config.yaml
normalize_top_k: true
balance_loss: 0.000269
optimizer: "adamw"
learning_rate: 0.00149
beta1: 0.9
beta2: 0.95
max_grad_norm: 0.5
max_seq_len: 512
dataset: "wikipedia_en"
Below are experts of layer 2 (counted from 0) of a mixture-of-experts language model. Rows are named gate (a neuron's input weights, with its number), up (a neuron's input weights, with its number) and show model dimensions 0-255. Each number is 500 + 25 x the weight over its row's rms, rounded and kept within 0 to 999. Numbers have three digits each.
Before each expert's rows: a language model's description of what the expert responds to. This comes from a sample of Wikipedia text that the model never trained on.

# expert 45
Description: Pipe separators between table cells, mostly after numbers in sports statistics, elections and tables of release dates.
gate0:495495487490522507495520536532448504448516492477449508521499520503551499515550517536487501519475503506521502516534516474495543509519453463479482528518547561544477524473530478463507500493521475505500477515491529480540508502482505517461487521489470512466500504487478506563455507495519525509470530472506530482509513484505527533500454483500501498502508477517479506520525507488529533507474471512520482505472455521505539515523488467501486483505506528477506432543475529542551459456504488499509486492453434492522450456523496474487497476465476500471523506476465486458518484482482520524566497499495506519483486514518472454483522486514499496479493476468512507530489482500494475489502469528485486468528487515496480536460496481467496486493509478528503517517525520419505511487482474
up0:493500468482504481471518518515540502529510483514488438518503497506529503535489527502470529509537497494500514483505571496486457488489495503458531492462515484528468501483492504504527476508504480446497495498529510483465534483531508488487517535499481491550507508493487433528528484536514499493488461514523493513523480500458488466481512495501442486481467481508485511497474508448489484501466465485468511507471462492504471420483488517473493536500534491537525502471457501510513450525527552495537498443508535498550532498499515485483492521495506484540520533522481481478491462501543491495491530496445490525484507529545523503522541489475513496543543499545494479519494530506498505517518471508502496496480498499472478506544513488528510479498484499507449521514551464448524517478450523

# expert 21
Description: Articles, numbers and quantifiers before a noun, such as a, an, two, several, other, and adjectives like modern, fine, good.
gate0:478562482496501563505469514485464513484522477495489511483504537503505491488533523487480481509500458527530499499549493463534501460481502498535450470474530460480494516527471492506468530486518494536529473485507496498525492481489461528496495508483511530500530440488541496586491513501485514500524479453504488478533477513528499493526521492512491518500469468503482479480505510487509561481466467573488514548472512489522493532476497545528497457554509485517550489519478529494515527489526527533507500546531524519486502505494492513525496544510508497476558526492549493538461484500518497531498461520458479479530493530489496502516471484518472506568490476556570499517468509500522491512484506507490503503504516504466515473488470505482511485481505511541487513489523497484506495511501496
up0:504504495477507461470481473529532524517526443503501467502510467484514511559492506498499466475471487480503508557521489542514522527500494510493507522509513459542514407529503473493508477513493543500500483532515471513501466516502490458518525529497495514459501489522505483547530472534504505483513488523525497491497460478482462490504504500492512497526478515536481501489499457437521520542454480489468474490506455485504506501504500544496467477480524447450495515514506510468505521480471487501512475505451479515491467524549489490474482501489555513479529515527505528472530472498503506547503471535471480460538512505482466521512501482495516523534537493492498528484522491473495457487501479512530460443520515536474491522520455510460493537508472504511543448451521488511504479492496521

# expert 28
Description: Articles and possessives, mostly the after prepositions, plus The, his, her, its, In and of in names like "Republic of".
gate0:507483476442487491473571556517466489507490474533448510507489501516520477521506483497502525450522496500495464462488532463483526495537558525494477480498526527473570507495479471499518471529521491508516475499462460486524480510490520476514511510500507522531472534503528521498494521521516485534469496529461532489451531446540486507545543481527494494506486485504500498481502526489523487499525495479489492496532467488467504497498466517493455501499491505512494533525490457536458482513509529494459501507502476501525442460479449517500508530506521519490555463468488527503498488476467508487487484480499550467457490463500482468477544457468458497489504507538514556524519493512505512511496470514517520480498504496447489491496507464504487536503515532479548515540492537496496528505513496
up0:509537474479473504520502530510541494493520476531475486498491477481521485479487549509487504521495502466511498491493527532498503582532518547527495502497515484478509442498514484519521506485486480549557488469490471484513545505505501525523469475509509480527508500539496488452535507526479468515542528507486521553489480497506476470502537498474471546509511462500458542458506464516523519479484480551517503533474546471527457480511472511532482550492507539508501485480483498525491479535460532507488484545479488459504498487485467516502465485497528488509506463519507529495490458493473476517473473491496509494473489466537496525469549494518485485462533526528549506445520540501499505521491496524492513530494546510494483473494550490517487527485514508496532541530476515481461556503479485

# expert 26
Description: Pipe cells in tables, semicolons in sports and taxonomy lists, section markers like ===, plus Phylum and Synonyms.
gate0:527525494462550517519499512444505498501483473505470516480524523491536498471470463500456498455482495477480533489498530485518510503516450542494523486491553505506500480506498485466490493463481522488477476504522531507496547511501472555524519477511499510505465506499532504528473465500511517496471493492504541488508512521534531505509526513488454482532484461506460529516497498480491537478490531517472473503494491484520471500443444465468500518478577533550515490556530502521485499525509497522509518462483520540510473491487485515466540534513497543529476474503486430526532503507518473507495490504523484539544509463539506489521511486480477463516484470476537501533496460538478520507475506522486494452519500507494481522472486490510518494537487512527546485560460479488460510503495507
up0:524464486538498531509531502511489504486502490540499466516499485506493553479522488470451510464507530503477477456530512509473511512509507481512564494485514501509505542482504524471508443483528473539499470481491476517530527547509497469492523529500522524523481483505506484471524484472537504454476479519512450500501487516481487515550486489497454536509502535490558452503491515467518508494503477494510493488540523493464522484535509503496479534487482470486495480486440548485499463499499515500491499465554512457430539540505530449526504478494519511467452509475539485523462499503521515475490490489490487541461509532485501547516517512484480527491483474513498494554496496539467544513473460492460484504511481560477506492533494496516454520489494490497466463504497488522512513490498537